python train.py --n_layer=12 --d_expert=160 --dataset="wikipedia_en"
Below are experts of layer 9 (counted from 0) of a mixture-of-experts language model. Rows are named router (the router's row for the expert) and show model dimensions 0-191. Each number is 128 + 32 x the weight over its row's rms, rounded and kept within 0 to 255. Numbers have three digits each.
After each expert's rows: a language model's description of what the expert responds to. This comes from a sample of Wikipedia text that the model never trained on.

# expert 33
router:106128158120199178074138132158137139110089145083124096109118174084077146137114117101158104150147129126199130081150139171070092058083124155156165193079159102134149132091100102143125134122154133109084115156155137157110140092199128121119087102138159135135163183147170124132137160038128128127137133139102125142156078129198119148137171095201117136152045134187112148151112107175166182149172073094110125113084088129109108146102170140120161127121179140119098156145149148113134195088157164096173205106151163114159154110154092086115116196153115111104108163077119152163108152102147116118
It responds to: Pipes and header words in election result and squad tables, such as Party | Candidate, Swing, Turnout, hold, and DF, MF, GK.

# expert 1
router:131093120163155147109125098121114070130142109120125082116095131172146162176113106215117164129159172086156117102115174096123161101155089080154110097099130133138138147205113087101170093106160157129099131069110127137116194121109140203175110159155100100132071152100151089127132125161111127156164089143175103207133139126076150115163090167156142133147144127166131166181113180126090136120081128129114158167104164165179180119123142173099098120115052042161149117186143124095107084139068152081155112155119125127136140132099165107116097066094100104146135158094087090116142150181074184101
It responds to: Final digits of years in dates and ranges, plus time words after numbers, such as 199|7|, 201|6|–present, century, ago, BC.

# expert 3
router:163061117095143156171203161181148112132138098075171121139194082082126152138129101108095112140178114167091130153059171165083166099157094144107132090151094104133084187129111120098121096147072146096154137105137118116171179146100187111137136059157132110139145154178095194119198142162101164135148070121151143176111108088114126125143151112102125128089127128113072161034126106152106080147142129114132113141064068134088162087142121159179091107137138101122134129130129093147136090127190127119149127166143125175193086138121163127175142145086102116179110073118108097077134142087115159142
It responds to: Given names and their Latin or Romance endings in lists and biographies, such as Robert, William, Agost-ino, Anatol-ius, plus species epithets.

# expert 0
router:140088089146082069095156118098112136151167142143121135167081141106163125208117190097147117081074134123140206153152165133173145177141124142087170096097151150151128171152124144105164121098068141098114081121113154173078082116083089132119160050123145122137155156118185093113127129180106101142184062102164082149133128165137129163177077122182071096166154104098100112154122150086145156135105154103143135106132089117144089076097100095127119113131077109163077181136133116146162181072155096129151155143113138107122146184128169172137102120139154132122232106172136128160110162107111087110
It responds to: Verbs after a subject in biographical and sports narrative, mostly was/is/were plus began, moved, died, activated, released.

# expert 8
router:071161158073157140101203156180109144091165208107145125071140081112109096159164124100082151143094120127162087135113161098096088082172147126159163133108111091103134068076124147152065175098077134130120128112069169079144099104169151118100108176159117090146103095163129153108171073093167136106062092135111144122166125120082148164076148127121164119115129140114104097159133170072155141131181084084100149120143093144179185160091119132118100178120125136186102106134136151067132158130137137137085140144085138106152149142073193089132090147092107129122125092130076085140192119186128107136
It responds to: Opening parentheses, brackets and quote marks, plus spaces before years and dashes, e.g. (born, (2), "Notnim, 1829–1831.

# expert 34
router:112150097131129090172127144125123124107157104136151121132112165214149106150109154155068176093088104134112144134127103065102138151136158092070123062118134147097121141120101105082168174173170123145123124094114141182102168128093166139143140123145162161137066148150172132163121158116088142109092155161134055151108155174130138122122098127113079108101085131156189126085121182158150183160129180130081114140138136159061171116154129135145123163184158105141182114140175101108083079149110030100146073147108189128179085129146120116136231086142181144135154133152104096145195145109092152142
It responds to: Leading digits of years and day numbers in dates, such as 1993, 2003, 15 April, 30 June.

# expert 22
router:082158145152166080200126134144162088150086124118188185126128097101083149115095184104125132143130181063099166140133106151193137132082134128141134124201091142090095119149132159151098077122158120120084107122121098168194119122157131143090137065122137107151148115064114120163141119131048113118115137113190169088126135100149084117131093169124154130108128131162128103132185159157091112090083117132106153205123088119112096132101150150075142104150124140047151162130095113092117097120129129114136157070179203064140086136126100140088139132158135069062145112158066150137109071084139097096
It responds to: Words inside quoted song, album or book titles, often pronouns and short verbs, such as You, My, Is, Love, 't.

# expert 6
router:139170110121072113100110167119084156141075149143101118158122085120134185177126144100105119139150142110201099153124129098126169085117075157165133079180173116112126089070139105117217112119187110133141181095119174144171110101155142158104131172117140110097124174165113106100142139176128093187116161123141176122072109101110105099140149150114086123114106030162065141091086075127154097146183129143127153114114081118120105145150158188147157106065198118076109138131152062147168066162151103157141151122107101153131124081104136110145135100100105125141140055067115118105160098169090133157
It responds to: Pieces of all-caps words, country and airport codes, model designations and math symbols, such as AUS, GBR, CHALLENGES, &=.

# expert 29
router:151064104113128069154127147141145129143126174184112087140102098119188152168133092133174085095056123152137218138145140149121161142165118155085184093126162171195128166137121188133126132133071148111218062131112081137104072122140077146136093136109142094153145131156156166052127101147137134182138131122188170133161146136127117120178108091129107163110105099128112131109098094103140128110135182088117149144122120090157123100141111119128142132136128175168133150119088134102109196083133115091123141147213133124080137170136160101104128108138119053139202103166170132119105183110199084148
It responds to: Main verbs after a subject and following prepositions in biographical narrative, such as took, became, joined, appointed, and for, as, to.

# expert 16
router:129070163121143089111134140121118073085149128188105125147114140172143090163125170163183136140118164209079099161112134121148148125138121075133093101117126113102148112093168128117070098146140119140127181121178137137115097080123081079063096107180106092112140079154091162134119121092175135165103166149092097141127183064104154140142118173121097144167137147174150108154096143090138138163188108071112099083182121130154112126136069132118147089194132150146060066131129186172113161134078132119073171149110161068098107066150159158153107090069086157108096123097155123143137137146150183176
It responds to: Line breaks, paragraph ends and == heading markers between sections, infobox lines and table rows in article layout.

# expert 25
router:124183148117135184121083086143121159179150181125122165068056167154072131148125165129108177138173037169100096099168110175146161112094156086049075097101085084116131160145168133113103107098191114132105112115102094173137130128139184106093106051136098169132116120151118177104101155173127138120149086086143122128149136148157092143171117108165110133120132088125131151140161112137094120159083112139088171153148125129128160159140143097090139119093153113090092180181100125140204084211123147166108101154107064089135131169140128088101147137078151056119178142123111126088150119146119103140
It responds to: Surnames and their word pieces after a first name, especially Mc- and Mac- prefixes, such as McC|ur|dy, Chambers, DeCham|be|au.

# expert 39
router:150114186111113186160158110134119152112076160137130084151140166144104079127134129127129139119089161106129115168137167110133165158139148134136133152102117141140105128074102154127104160130131116083123214138199114124116171158145185152112118152126156128089075093148170164117141076164103106130054088099133133081180134100150140136131104088072100172081097054179100123064149129091058134143107160153083148110173125103101147087061102169184116127121099159094103056140109145124147118147124123090104074156159180140170213099097127130118122189092165154137198144120067160146110099162150115095
It responds to: The space token opening a table cell or coming before a number, as in "| 13", "| 0", "February 27", "L 62–70".

# expert 10
router:159108132146123125110095141180195080086150094146169106137106150153141172071077160200079172151166160116143127117128134071140112092134117134143136115097178115099104107173111118115155107141165132163173158037088135155081186122138103151163156184130171109149094134091131071166147106147057151167138135056180115200155098094125120129139087162120158108149163130161173203167112184073127104094164107179130147121086102159163107137101162128133106118149068087141174116119148083134081098130081118142103072127140155145139097129112157112093091089169167118114122153107135114103166135085083156138
It responds to: Digits inside numbers after the first, especially zeros in times, distances, stats and prices, plus million, billion, percent, century.

# expert 37
router:164097124131077127111146152147103099103102092171189187085149127189181139112137119139131148149141135067152129081165106150104069165117099128147121097132167166104118119129112159173206131117222092080176149163105100155068125123113101090116132063157166100093128107127110133115100138127109133119149118175151123130185146140128054168173127147129150128089128101124134086137152107168079116070145087129088130153081163071068143101162094101100108177212132131114189083132117109167115164089113144156093092176158189119094103187108150127124142082133152127162131136173138097109128159179091145091
It responds to: Numbers, quantifiers and adjectives after articles or "of", such as one son, many, several, most-populous, senior, major.

# expert 26
router:121105085110147140170174150160147120076118112139085164103151132155155161091152142151168095156135179125139120067148126141134109175172111135085138166165180084142092109111117088089148109157122089134153153137178158082097080162086142137127135132138115092155122081159108086086117116076147155126144079060137098066122123100145083118187162109128171087120165134095144116099180116081069111122051172058071136116160129141136125185133134118075117155140140118106096097140124142099118156164165169184102131167130165150226190157162169100090132178116094164153125162121183152094164178102130110098
It responds to: Determiners starting noun phrases in running prose, mostly the, a, an, plus possessives his, its, their, after of, in, to.

# expert 19
router:133155093151097145171080094124100103127152121170155160148080148134156139093071093113131183141095128107134137140101148132126159146135197142156107132125103140123052207110150111136134095073142152141091144180073141055144091122183143098191124113130081183110100113131123166097107141176153143138186135118105084123118105107176148125061131148129140120129160212169097140130146101163084112097111111158048132148124094218137072138114069129164144113119128146091137179144111115069177081168087139107132161102106092132160133156174149144108141119097147068112114079188104072131139124147089174152
It responds to: Inner consonant pieces of transliterated Korean, Indian and other foreign names, such as the -h in Jung-hwa, kh, sh, ç.

# expert 9
router:188147179146107147187127123130121073130130098127188101149094120101169142075105086151176154126101156156114098177130081172092121144119107126151144167176133149181122116073119121136118153194127144085112165162079113106144113159096193097155142143149098194122146144121130131125094131145182170098157141119130111102121088130117073131094164166183163157139083126119135132089117124169142087139143121168093113138138144180133098175061096118176145080139113077112167118114091071069168104144109106158148104114150083225105134058097165098154091178152178070109169152110136124113101080135158195148
It responds to: Middle pieces of longer words, usually Latin-derived stems before suffixes like -ation or -ing, such as adjud|ic|ating, compl, organ, pract.

# expert 20
router:171111083066153130084159152097106193105153196080101158161155083088179113151146134105158108119134082106069102185134109061176156175139122098162153165140118204152158098190109087126147096117103111128093125107102099134137111118087111143175173049164114116089144147089087163132139119084126118125166136139158146167132113166087141129174111124136119142077104159085125110130176115073100150151158137102174082168073147185083072088102124133121133043138143073143121106130160128133177193112153144129132108164088136144143136127146161200119127113149093100188123124117100138202107121117135135129
It responds to: Pronouns and relative words starting a clause, such as It, They, who, which, there, often in species descriptions.

# expert 23
router:156117141153094119088117077138069154121146104080111172180130102080127158106100115125169172110094101164107198151151136173140132121123088121127151077106176137174103140157143107143159132134077158062150075042145153140095156141055110104126163058120146140138158197096194113125101087133149082161127093151173094095150161151061048133111096164179101134095063144120154076149131104105130135110132114107138107135102155158080150155107097119151096044114150155106155071140172136104171172119163058141120096134148131156113107079118164157142108126143084148134117061120146116134139135150103114098
It responds to: Nouns for roles, careers and honours after "the", "a" or "his", such as member, role, title, nomination, admiration, journalist.

# expert 7
router:104133180153079159144152144134085116167110157028128071130127103213101133097126078143128134119093121139131136149088101112056122154156161145127158137157082112150185152147079153183156154094141165134093141153096166084127113171169171117068128146105181179164105100127123153128147164181121090121160175174060196106126146160135161153087118165110112176186154059197097139180112139149117084099140118139100104114094147173107176116151109089098138148127154165129124078155142161128124086088079148130139127131086090134159108191150121137132145134154137087111123189137119125137206105127140164116
It responds to: Opening capital piece of proper nouns, often after a hyphen or "the", mostly Middle Eastern or religious, such as Saint, Assyrian, Greek-Catholic, non-Muslim.

# expert 38
router:133121171146176119098101135098139092069154153139116125131130160148112043173114167171189103146150135182071112139098126142161103113106120076149117097125114127070132117097170135143070118143159101129129178104176145157095106099128086103106099110179106085127157084125106145146095142076174144148090161164108109187154169064113171124147108152179088118160169174130138118146089114102173151171161118077166054134176121095154071165164114152134113058149138135155074078110111164180140177111098140082072151146130173082106159065144143113127121132132101162101095116152092166153128126170142182180
It responds to: Line breaks, blank lines, list dashes and == heading markers separating infobox fields, table rows and sections.

# expert 2
router:090085193114134164145145137147171077123072117106063183117183107159099130105179136116149091183113079132180107078111094157169159096108113185131115190171122124133184146109131157121103112127108221146144095170136145091130167100132149127089141144122140130139149173137111132074095144075129125120125096139170151155088136187111169184105161095144150062147137119170184113129123110120129106122140138164164107184165207112131116117140117081117111148114100107137200188130154132107153158113162171150111128090079153170087058126132168174109115083104133130156114111181103122099058095099180135115
It responds to: Words and marks joining items in lists or clauses, such as and, or, &, but, including, except, and list commas.

# expert 15
router:159138172152132088210139089146136178168118097115161116115145115126089174131141142090109123143177172131144137112091137077080107149111140097138115105121118127168142112106168110091107124088093138080058108147153043140138092133123191159077107168089163187177103169047088077124143098145101103133140155137104133070125084111173133082081151102126101119108156094100063175114118084186149113141144163151095163099078134133111086072161100136173100160112113098104158155130099091153077113132063139107177132099117122102108106190127102185172156134107116179118126125095191147100137121101100174159
It responds to: Pieces of football club and city names in tables and career lists, such as Real Oviedo, FC, Serie A, İstanbul, Östers IF.

# expert 12
router:123159091155120150184076132168173136119062084116130115150160161084081137120140140162136155132141122121181156117160050147200073122108144136147164119132155118071139111074129115165149164174198185054160140141145136148142127117092079129100150163174167132147145182049137080162133095152153120128144167078096109143144104180136142167138133100119071107130186115085099123165113136167152120086123149079179113143158092123085090102124127099139152156090138171094133130149111147136100115125180094140131188061125091088105150131107096104074137164155092151141157143094050154103162170091123083159
It responds to: Words about charts, broadcasters and releases, especially on before Billboard, plus radio, television, TV, Records, DVD.

# expert 14
router:092143163102164154101144114132167155162141135183105182146120066142093146087142085098162078133090143101115099139135078070100097132088123099171092174095108186094149152135112172130061162150183098170120185103142102116141179085137160133137088124068082103132143107128204103100125112107115114131099140152143116125080064097075137104172143101165189080143131130195118098113134169074067139144138114177144097070165162116131148124190063119141109085087085093120104132152168127110105117146171154097098096107116124135101126085119102123182089100112112119134102136157111152123147059094176180099
It responds to: Periods, closing quote-periods and clause links ending or joining sentences in prose and listing descriptions, such as ".", ".", However, because, where.

# expert 17
router:163097130136146137162092086092110129156108076087155099149102098101143142113154144154148184125169061136116093115137175167194060160189100073113168106073144137194191145105103083077158130137126117158138090115138140192153097078060177109150133141124127171125116141154115179171136145190049123133144128162094131131129143137089131096164134087170118165156112127168076078116149087125158139112116093138167163141079113169112132155114149131126154089098156174174125139137103120119167093178159076139100148143113125141185123123160193120092137138086105192204081134161097144144160095104108101161
It responds to: Head nouns in names of institutions and places, such as University, School, Museum, District, Church, usually after a proper name or "National".

# expert 32
router:102137188148081106070105164096063184181170140090135091111136087138131148125152129078164070161120171130164092194148106125144133115098132150146136159101149098096126105146108155137157138179125158143184122171153106198072139090167074098106157143129134151154141155125131120090151100134157182135180135138132162202155120136152080173190116100144065122117088157133108085145137137113094100129094082177129128187066183118140138122182116157080160078129131153142044112134151111187101094060148167087131095100180095088107167143109119141169129123127137144132114184111136127130093086144124172100
It responds to: Percent signs, digits and symbols in census and statistics text and tables, e.g. 14.3%, households were, MPC, JPL, Votes.

# expert 4
router:152070101130124122187142145095158123102164086135091179146137089205150122073165158112112082132115086112123190104057112144124081122183101177149108165097119134124139133153125091140129127114128137160146116116165155082149098134140106196153153105164096113096131156141118094107153120057133152052113168145078115117130129125133169119114138143091120179088166114097088134137181124147102165153082166135143177124092173137179178136150091180077128195164073173177102077052134140145140092170126142114074152110120107136095202219150093115100146117121124123167101142130127164111118134082167098117
It responds to: Prepositions, articles and compass words in place descriptions, such as in the, near, north, located, running through, river.

# expert 24
router:145147114168122178106151128112151071128129117150192199087126153084178124154137126043090147166141131105105090110091110149116172100165176110118132075170121102102061138153169098171211129182117147111133101132192103134139112142138132115191154153104168132079144090130083112092080118156094107141158173143122132173128164106172146129090156074130125138121125171172104142131178162127157090087127184173123140109089104096077162126093091148145072087116111157115165146171115113119134097190084158113162137095086062136155125123084107182118135199115125105118149090154118088090054145126120111095
It responds to: Word pieces inside Japanese and other non-English personal names, such as ō, ū, sh, uro, plus Japanese script bytes.

# expert 11
router:118086153110127094113119140165132217093124093152084154139152174176157108063099183174139158100116151196142184051110166194182111157114125147132121150112137147119105102193168136121118133135128110151132098170153140099121095126100101177156114155079154172156113135157164116140134108134115114077164161099128122070108118133130151096106084115079139161107151140111164099138101111135192120071127154118114177081177086161131119088071179138110140209121154188129093140147178143109165210169140112135130140097178153093107097163176085116124123162067091116116093169107166128111103178109152151135
It responds to: Prepositions like in, of, during, mostly in athlete biographies before a season, year or game, such as "selected in the first round".

# expert 21
router:092157117139086140124190152075145149189152115119112112088143133100061128085157073128099107097063097096116131119152124103175171107175109162140077153138151133089156101121102135111044117164122129169158157191142129162120199158168139136100124187083111148128109094148156096079155190104154109127205148161101166130129169109129111118148139106175147159120099123128148089161129078080155145169160087146132114150096117100176104118119119108094098124097153089117038182094160097197092076150090139105068089068094142154130121102107099136091111139170065149164138146119111117122127095119168086105
It responds to: Pipes between cells inside sports, election and asteroid tables, especially after header or discoverer names, such as Site | TV, LINEAR |, Pts.

# expert 31
router:071106074131110128108131152114177140112118135107050130079160159105091115150168128081096144126098118108134131108101135099118089112122098102142055166144099114106100109107118112087090168106131119111113100052096144100133178082204082124159109176106103112123103151051135108147156150154093162134126136108065162075098125074137130127083145128121092116142140071089198150152124141135162132185113114163192107027126092142146152168078108169164129122096134157198109113119116142191190155102126163102154119137152121167098127142107093093139123084144170155090075108089159131188084099134176143127
It responds to: Colons, slashes, pipes, dashes and degree marks between numbers in infoboxes and tables, such as UTC+3:30, Family:, coordinates.

# expert 13
router:149127122156124152140194128077156146183161156185141107090099116169152176125158073124172093138112150096143101102132114081168154133123165108118114176096105218079148214162100069076156140118070178167137093113165146081108186122119109165149139117092105107139167157121162110068154082121147158116137134146162093177073127128096167123126170142075102116183091166096191112125159129121125182108144136101149153168135126140103199133146153125140118173083069083134104162140127140120128162102183124134154079153116131104061124148143168134136108135133088137120111077144060048113121167127109132141
It responds to: Commas after places, years and names, and clause-linking words such as when, until, However, because, in biographical prose.

# expert 36
router:099113140154154101129123162100087179128139157170138179159160139169094158084083126162146160101109126102119144173094061107071148115165124151109183139203172118108143149146119148159121148154126107135111132143135133097170205109136142122153094167117180104107103086146112139125172115145107075105115156132132152082128125136159131148128077169074202156121156109128127199116147131202096093183133106117153098110062114084132237142112142112135153100174115092078152118125093153054098073128124148135156136115123154117189092194144124141087165143182145193154082137184124140124168119171126095100
It responds to: First letters or pieces of foreign names and non-English words after a space, such as p-enser, B-ánsági, Kn-in, T-errier.

# expert 35
router:139166120127088132116037095102167148178075145106147153160097090152094151141086153112139139102130089118127121145130161128092107116094223127124057173168149110156125120121157174146140146138102130173155121159066103117137141213126087134117111091109087120163142114098105102164093122105160154110079160120145086100039126126163116219072145168140171142139125122158127146102152090172151092124131198166072121093142102114114171138137136076137159161130139112064124140110138177088209082120133099168100113115114152166095103111095103102132160192174156088132172157107128155128172100120167114138
It responds to: Short vowel–consonant pieces right after a word's first capital or letter, such as Vod-ou, p-ag-ans, c-ant-ons, Tot-aram.

# expert 28
router:097179151092118136114121062150093156135119166174098060115117114067175110128090100141103169118201123161161108149092115127062120193158159149150057135115190114147202116170161184121124136114175111090146128126143144121160153176168224088152119066133111178095176101117165085152165112121129132108122093111119162118104095161162109119122131114106139164154174169099128170136064122187114137116147106178160105176132138088158134145120132117125134144158175138097135095125074107168128039109138117135138102179094102112103175073116109119171182102163139073120124155082147126142096156126148132129
It responds to: Word pieces inside technical biochemical and scientific terms, e.g. phosph-ory-lation, cat-aly-tic, ag-onist, int, protein, cell.

# expert 18
router:110132120117101141117129129114117073047138183161077112153172185125080072115149101087086131080118089110161090138100122084099089091112169140150139169160150090112157135141161193101096166113129184051136124122106101109069192142140129100173120109092142111114093095139072123161113147148148176130079081089121182148137095130166114080167097134079121120113100170135142100076146197123144159133110122100157068100130178106135116136088157134149103168154122149201146130087152161162089126168125092074115099115135101136199151168110083081161159099155177182121140128139113076189140098135127136134
It responds to: Digits, spaces and brackets inside measurements, coordinates, heights, areas and census figures, such as 5 ft 9 in, sq mi (, lb, °.

# expert 27
router:161171096055102119131094135120133115105135148170110176132123075146159060154172086108129109121177150130056158165145086078144190114086155148143149122151038109157127091199120206160157099117106104153130096110064130133169146152126100071109161087133140144072155158145209181102081150084101116119126109123099133074151140173173093087122143057130168116076109109094123109116103165095114138118083136139118102150133101106171079090115154122158133161100099110092129132044106124069080160107135145141179154107155126103098141132116165158077113132112078120127100158136175162136113147134142130119
It responds to: Infinitive "to" after verbs or "in order", plus modals and subject pronouns like would, can, he, they in narrative clauses.

# expert 30
router:121098108094154139071111111192067150139083100092110088116162160093117146155134099156164141096127123106080175072141146161097118151118135166131149108089116133198107084096090115070126115108161090122086123128102154119100135142090071192135119180114110084177201111121109141171075152174154140163150124160110142127139189144097133118132124161158128122115088138121156105145149094147137126066123135195191117150137173094082069174197143196122113128133161149200167104148107126138104132094054092101173166124143123181092103100152079188148136149139128183111143143087147128180063133118139131125
It responds to: Field names and section headings in infoboxes and taxoboxes, such as Country, Date of birth, Years active, Genus, Personal information.